config.yaml
num_hidden_layers: 13
d_shared_expert: 0
balance_loss: 0.019
beta1: 0.95
max_seq_len: 1024
train_tokens: 297500000
Below are experts of layer 8 (counted from 0) of a mixture-of-experts language model. Rows are named router (the router's row for the expert), down (a neuron's output weights, with its number) and show model dimensions 112-223. Each number is 128 + 32 x the weight over its row's rms, rounded and kept within 0 to 255. Numbers have three digits each.
After each expert's rows: a language model's description of what the expert responds to. This comes from a sample of Wikipedia text that the model never trained on.

# expert 8
router:128124149157082165237120110097108135084147145109095082083153154137100107158157098150129094135165155130126084187097108143158096082133146196171112191058114115113119136150094087152099147152165145197141092151119086156124133167156081156106071054099109142166116097106137136147120134140138176089192139128147090106108112136102144084132117128105
down0:132105116072163091135163161145106146115080151183120083157135122153142081138104164154110165107125143102136166162179100107165113098144108044064177057179103140132073177123092163119174147147106142142142197094148112104138108116114152063140150127119144166069125150129187120118034108121098141157056117129148074110138175151110109184137162137148
down1:109165089123138124122129146119164089094100133102115134128131111103127127140080108141146182129166144136112131110119092173142173147135074046115117108130167147156070093201138077089139151192160125150142162137115119163126144129119148112140145127112127089151124185133099151134249149057161104098165139118079094139116114123049090113122156066137
down2:100122101067187081167137090093111135127145155143094121144101187145116159176078160161124125123131080129085094166107175128124131134146115108074160142086099126142110109111142127132126115133146116039131133115130142079111159090078087099156137114116129101090107165133183140160076052145175089125081147102107084093138091133145134086143128123127
down3:125130105100071160088075140133133141176134148156146086104096130110093138166117165170115059158139163093148130118157132147124146091130159134122148121168142167099115184108127124143132135103109113076133136137060131097153155136096108140168113182128143120129148168154136132146210140103110087120169112157144197072110091154163153146074153107084
down4:153105093115084115134121112139078129122098158192161150150150121122104146114123164160112105146121158129081100136093097187120134148129086154177107157133142118048106169142115169166122162119146141133131097175095229143132128095175147063143135202135130103127169113160116168149080151138105081155140133102118095165147090168066130124148136161145
down5:136183116162083156134162067109109145170117124112202164139146114110107105096122200151132148122102147126151145088146145112149158130138140073060169087111145140184117167191176074106124176109050148110157190112121135123097107115023164129111074128127141166153141180082113138106071145132080117085094128135125103143140132128158150185160161125102
down6:157112092068119137161158124152119147121111120173177147170143134128153126156184142183130089090120176148075132105110056159187167133116136063123138166133127128143114142129065158126117143106105135118158127116177103167129098100156109108095099166068150112146158147161110119148038112075193112146180139115114125155171110127159142173070096114139
down7:197118116141198097160175073133130103108160114068131221128123143117125137128168126111117141077123116105106133126094153113092102135107132105154137141132088076137098134144098135194136180135160094074099154126096174141116098123030082113126146102098137128099130077161113107145028162053096149132142093097147132149056149140120107152140149129054
down8:158124075085099112129081138095130068134127148169105155171112127084129134105134168134108173186140094134109093107063099142123142037134087110165061163148111149097101168089169056157097149168095140103122125118171114113118105100081107164116112159079205118076131143133082159128153172130169096176149106103156097108194106133151153106082116059118
down9:100155069088102125145147103169109151093112142161114131154125127108154106108144115078132136102090101207148094142118179117154106137135155103140141095095130106176076151105086113140152176160131150191111086088079134146144170142157152118097143130138170047114142113174101165058152139158066115120142104133159129135124117085058128161138149073118
What it handles: Modal and auxiliary verbs. Auxiliaries and negation before a verb, such as not, should, has, had, would, can, 't, plus some mid-word pieces of names.

# expert 24
router:113169185146042161141112149143095111146172105119126114154130112099134114063135172112175074109062147118115122103115159108117107167108066116103106084185150133143170116156166105114134147056132142078167151136101088157089128074080069207185133147145116149174177104186148091157109131153129146126201127189103155098107178107075137087112157128095
down0:145092106156076124144160142110122134161095118096084158097149131126098151082132175123149108050108162152136109117120151130124130186124079198131116091133159163151110174198169175139182106164112098103142163115129122153177119153108135145122155185146143128073065119111144141107169121055186151101132072151092116138087132144180116167134162142168
down1:142104159135112122180149097142150178123102095038110186157171098126090171113155085130125129140143084147103140137126144177119141203084151110096136145120148135154069133075157112192107101111166158169171125118082105123118153111141141139115094139125130128103116107167110140185133152133137154142178163137108141094177138124095092150137094101135
down2:128167138101126098114150143150140124129120114082153117199105150114123146116122137103180099115161121146071098131137105069203130166182160171159095091068123123139134172128122117106199122109104147188122126175121096089116085063128134102127093108091106172170159142101105128131012146102127060085110106153153147150119174162205108142124164128123
down3:111152147137120081121152104102122193148099131137128085090152128173151094156135099130080058121137105146117110130136092155099125109149119115089153164153058093126087124182121084135137171201114090108125200090124145094119119110105148155124150108114139122108126124150105122124170152142113153144119134061122119147044225194172157184146133084124
down4:124130150182098139034162135056100154087154165145159098122133142133137126166139078122170124107075192017095076125110120176176112103133146144212117101118170078150170138152140125099146118122134117087151171110131144139142129131071128133129105147128175122144155147069133162156137130088130073117117157099115066130145119143138085135149079151137
down5:147124144038098143108101121080170191097092094158113141191121164133129088093141064211142128110157091161072121129150157147131110094175139102071160134160164102153133085123118132089185146103163193062083129137112168089137122126097106041166144160159068156156122124159130136081139133143105109139127137099125153152175171075123148161128148123119
down6:103113106152097181161144132149156133159164039126134127144121132133164065134132162109141127166163105138166092113157145123144153131116182183118167085119135157118113172100180128110171130137162143068094177119153135148107077090145077136152134116064120152186164163111122129147011160086108141130125142090115156129123149134161098130121158098134
down7:062138131131145142149064124147119088135134128135065187088127127203151070179109206146164120152177100138117139112124084162167149148064096105083166144121082078118111083134121122119190137130141148133148156104207138150121089100123103101089139112164143174099147099185125074167064138148090203105117115149160095141153107130108169144063116139170
down8:092123145158191204045123083087058161136116144128137136103154078155176125134179140124143135144166090107180136114112069154185097141153155124134149123116156121153106118128091161153152146130127166129143141135101145115144150103148121206141101168152154120078073125156087147155211129175073103194079186087097099140151184171102193168092165110082
down9:142115121113160129123130110120122068079162183123171088101105097154150112118122135118205146133159112216100123135084081174128085118114186084105197077112169083132073138141140100102150126163133101114162167136099094113090170166070142118161176119158137127093141118138160142164149107165180120148171100133072127151115120128116161129097118182182
What it handles: Capital letters and abbreviations. Capital letters and capitalized words in proper names, such as Serie A, US, League, Cup, Award, Museum, in sports text.

# expert 16
router:096112117154159166139184159101103131075188144113103167134113137145110089099128136141080111147092170120160178159126121143121096091116140134157084155108086143127087149138137155189111140099168085156088153048092101158161125176110175182143164106118124072175144080118123099175136028123192151159065179139118112112134121134124098097077122129173
down6:171094122096199095109132196151110142074106101145138147139148109089149182122125150157151199153131067137149134095113158111135220128096153136147093160160122121088083162133125093167145143111104149168095128072127120076104113097135153099161172180145100146131095114155109170136125093148089105057142107114107115167147127168141134112131191107158
down7:123137183169149154117126131142159130106062107124044127073085139104166150099053091104133149108107119178066123165063121101112111186169163162154147158151175137163094145174113091149051131121115111159077112125120152125111120154103113069112133165161133136101119131116202146117114153084159154135116134111158135153182146106139140122134117070126
down8:202055078135121139133073109083138140089125100154147112113142086113137143183173170121115176106107144111149135144113157093119116148114093205110172169124135136100166115091098138113082108114068170111163151085130126080139146106085098128165132115125126101114172119089140165165099107119109141112119158128147094100117154070113103079148188137136
down9:147141115106147171162122144080061148168080106139097086080113108136130076101182131120116157099059092154124154150183131112102123077136074162119128155133145146170133112079069155112106119105163168120194135114132102142131080082150209077141127130106178128127086133079104136212025133107129128109105057133109072123156151122120096128118073131135
down10:072207175061177181121137073176098189091166092128105175163103170123104147136096107160086142139140165145124083165155152171147073160139065153095135132080159078081076123172130159159094137176176127018098085116150113183154128195127120140158155123133143136157122163178095147143056076120144135120125153108124149158086127115101106135108150164117
down11:188093112151159199132098115131103146152119064096123134154135147155112092148140174061135136102123154162142095146169101066144087109099141140098127113128124085180126124128141078085136104172142122156139120124140160113086122169125147152105153072100129146060168092088086151105117093158191137192133141117166066108114159086164105126081117061120
down12:144115115134139129165116091112111119115068132148111106098188144060112150143047121107118147120115132184088222075186098113145154123142120129156122083100037130160074124128080133157115140118115149110162156131082098095091081116139083149116161177141121053162146152114107115138079128149158118155156161126163078138134151127147130133153116129150
down13:058071148140117052162095136088118153120112104155151149105160087115115167064116146089101086158094113109137119113145144173124161120115103130142104187141108125111126094134110152194157105130149152081195163126155147097157168161161112149116108160143140129146072198157149152203158111077104122129167087137156136098144170133131050149077122160125
down14:065156133076106103119163136125142099135103150155103069120161115140107149175147098130099123115116113143170113160121113113185128143163153125137099141068141144134179125170188152126154133089187165151127136128137103117108134131139158153065105120154119117097140215173159123143194085171140144124105080173126175187130092104112104128193112087124
down15:150160113157169140153106160103093087170104163142088133111100081120118169135213172156137172161151117077125130122127124112178094160142136184093085120142099135118097095177116148167191167150085098112180211123065166169171137134127135151108148105137154123138140097101188093125103112050172128138077153125124152113153134093111113092145168181134
What it handles: Place-name first parts. First words of place and person names, especially Los, San, Fort, Port, United, New, as in Los Angeles and Fort Lauderdale.

# expert 23
router:137102163098106100126140113149148109137136099100124151115152128147191123149185107115145150139189094144108107153146140131111130215134090152115075054138150111131157128148098169165129165093152099090140218149143065116085138093119197118217095147135145159159105159167146209175159114142147135156096206094123154129138167134081176126108102183077
down0:188169171072126200153103143120137135122156157132112167115111123103131091111159080109168128129100174156095110180110072137165075142120107148096133144152100118152095143132106116148123105116111097174104112174086163105138161130141123136121108159169101143159095095122067146157157102144086114119121180123117125149104114091099148121178243162159
down1:126136112160147130117106099109120110136158123146132110121142079123118156113111116159100149230158092172082109154119104121147179059113088041207123120098129143109121127082184114114119077139154124077116104111146157146133078133105101170122116156083139195179143172174121194114120148157141165124135089113130104076120120121129114075115067168130
down2:123165076084161124061087120121099120145091174155142173155167111160125089104164124156057121066125153117134153106090119166124112111117100131150135119128179204133094105102169078137175125131087084073130105141107094132121117144142125122159101168112106164134192099149113058167141053166123110143105127139124045142104147123098141149103114123057
down3:101155088159157146099095108104097183121169160183156151153087120124092079150101121146107142135111177142192141142106139061165092118102081157150129128122141066117093102125097155158088133109097172151115112101152112070094048164159066119156154120116138130132195150107091146162154092131113143095133136129137079149090109118104135184128090104118
down4:065104136191118190096106106108113040136130112058161132161149117116130118155075164129184161114147079185120191157142109171218134135136076110167117092088102120127142098198136128158142101106099168169092127133157153070166093108119155106113162186137133104192091032167110082135110129116065167101099108112162087093115139189137124065078164149149
down5:148104033106148163176113151108156156121069194098111183119150117122134122166147142159081112145133102141116158133086131132164139172109117155186081112138114126112055130133076148140086085151179156142171148140029077108151105110100179184101128124074170142184147105094111169209106124073114127128145153095137091134132097151185130109101143190153
down6:157083147154118115141114215178140139079151128104139139127146141111161159182115129080061126137158077154124172114100145115128084120103173122131121080194128088072148102082178144141157207143151169163119125065109146130112177136155149085116131183129151159145142107101094106171018094182149138110089113111126164170180123116156156124114108170106
down7:159086101107107145116128124152188163127148104117108132100069153173130151097153144139154160089112117150104056130150133111145143110110142160142139159073135172123087122191160148116159062099141142095183154106200119129183101117136138151116147051118110086115115173139144162139176133069095137165178061118083158113099160119114109152141043129114
down8:165139116119148172117167105149137124139161127154138125129114115139156121124118152115166123149116187180106128159207144116088125142131072163088102167174153115164159146164075163121117171125121175122167133104086102106080086067140181125121160098105151066128124145162138153123200102099176157131133172153143086102127133145132081196104136073156
down9:157109105119099096177109164217101126130167093074053094127113142142125122134166093114115127079126124099154173113128178147135140147172159131163163117148052103104136121149151119153115082108185124136158098164130212089069091131172114183122133110082127131073134118118091123129097125144115147234147171108173181177163125095127105095104114150084
What it handles: Capitalized title words. Capitalized words in titles and proper names, such as Green, River, Star, Life, Order, and name pieces like R-ale-igh.

# expert 7
router:042104169136091133144143100111124141150183167166123141087116170102094111123169134134104161096058166049192176105121126109140068148159101171157134081137123163096176066140165156110093145124139122140119145138080100078110140091107083134149096137073135054149159174075123116093087119130131114172077157085140106128097187104064066125138138096129
down0:169165135090109164104142109140086131152150184098154139136103143124210106176144185154149129131132137104141105145168111160071139134129115150112156109137093157106093104096143093156156127136070162113100159166137141074180122119135159131116089127118185132125135086103095117075094149184156153159137148128108078134057127105102100160102137089129
down1:170105112134132144068156126123151160132140170110103060128093118104197136127131110098087148141128155113132091127109070104157126085139156095102099126191190122128118142096130120097114100100217081124128144115135140132138140103122082146101181212113138153176102152084178158180052135099131196161150068120097095129124120124199147091158174155099
down2:160123146110126100124135122147105130187116166133151160131110144124179113117082122173089125126150095120145147136117148190125036141121009113142113165083109107174138117172107089145117109087121037115173136057173122103150151144117083148120164142152178082131146141161130156114146115139073196169104153147090125166155096120146178086099147116153
down3:116170169138116159164093117084083152150102124156119167214142117166142144108100113098098153111087160116107129114099067121110083141088111117113136149163124092113144108057119156038134066141129102123115125133146072118111080148098175139174124073090161064176087131056103175145108139107183145072136159135098110107140130140143157135101127141126
down4:139157117124123129119141098094147108150171125201120128083128064100151139169155101134144168094104079122175178099125104153145135068130080104105155139110067147121128109136155166151158136112109140134108135122173119114165111113080099122134171129140126132128112104132106080128084160122152115134159096063137167185159146131118136121135080223101
down5:074164136094071085162165137174142123126122132104144126109117169134108088154130123166127141165146161125119095123127115128108087149107143090154104138126118129115173158080150101120112158181122101116166097134163148093080092120133192151132097089108102110147078101090090111118058060089178166129178114205153109124137172118123136150090148125107
down6:070169142131125179173133182146067176166154142120164069147157117134121154092080146114083146111125124162165135160095179119172073064129095109220097084137071117110095092131100159110107067150116098078089081122175154139135134144118105151111224089093112082153118105113148176191245144147092133146157151079131112117123125114101161125076163105140
down7:116145094135157149158136080158111115164174104156132112184117189116147138112077182149146144171090139091163134120102149089134141116106127152080141120159076164136104099179138184075135136089143044062110150135119123121112106165132107160160186143145137022106099110151115122121203082145124101122098160112172047115116143102095086077113172108071
down8:206132125135069096109166113120200129145162179099145139140148163132086142147146076173101121070125096124132135080137128139131153149161141158157162152064095156131112204063137132125058110133107196133088103160116165123104102064113106196110169130121132162186185163097102109086076058097108082152104183097149097075144113094150132115122089172142
down9:102147081180157170147122119172146144155118123148147159172172179138148147112146139103111141150101116045117076131114100142203141121176170161163125176153161110106155157116127121127122145109136128157103139084135095153158162154129132102153183121113212074097122168122135138125200051146149162171074113168181108088101115142166093119110110121112
What it handles: Single letters, foreign words. Lone capital or lowercase letters and short foreign-language pieces, such as v in case names, de, d, and Dutch or Norwegian word parts.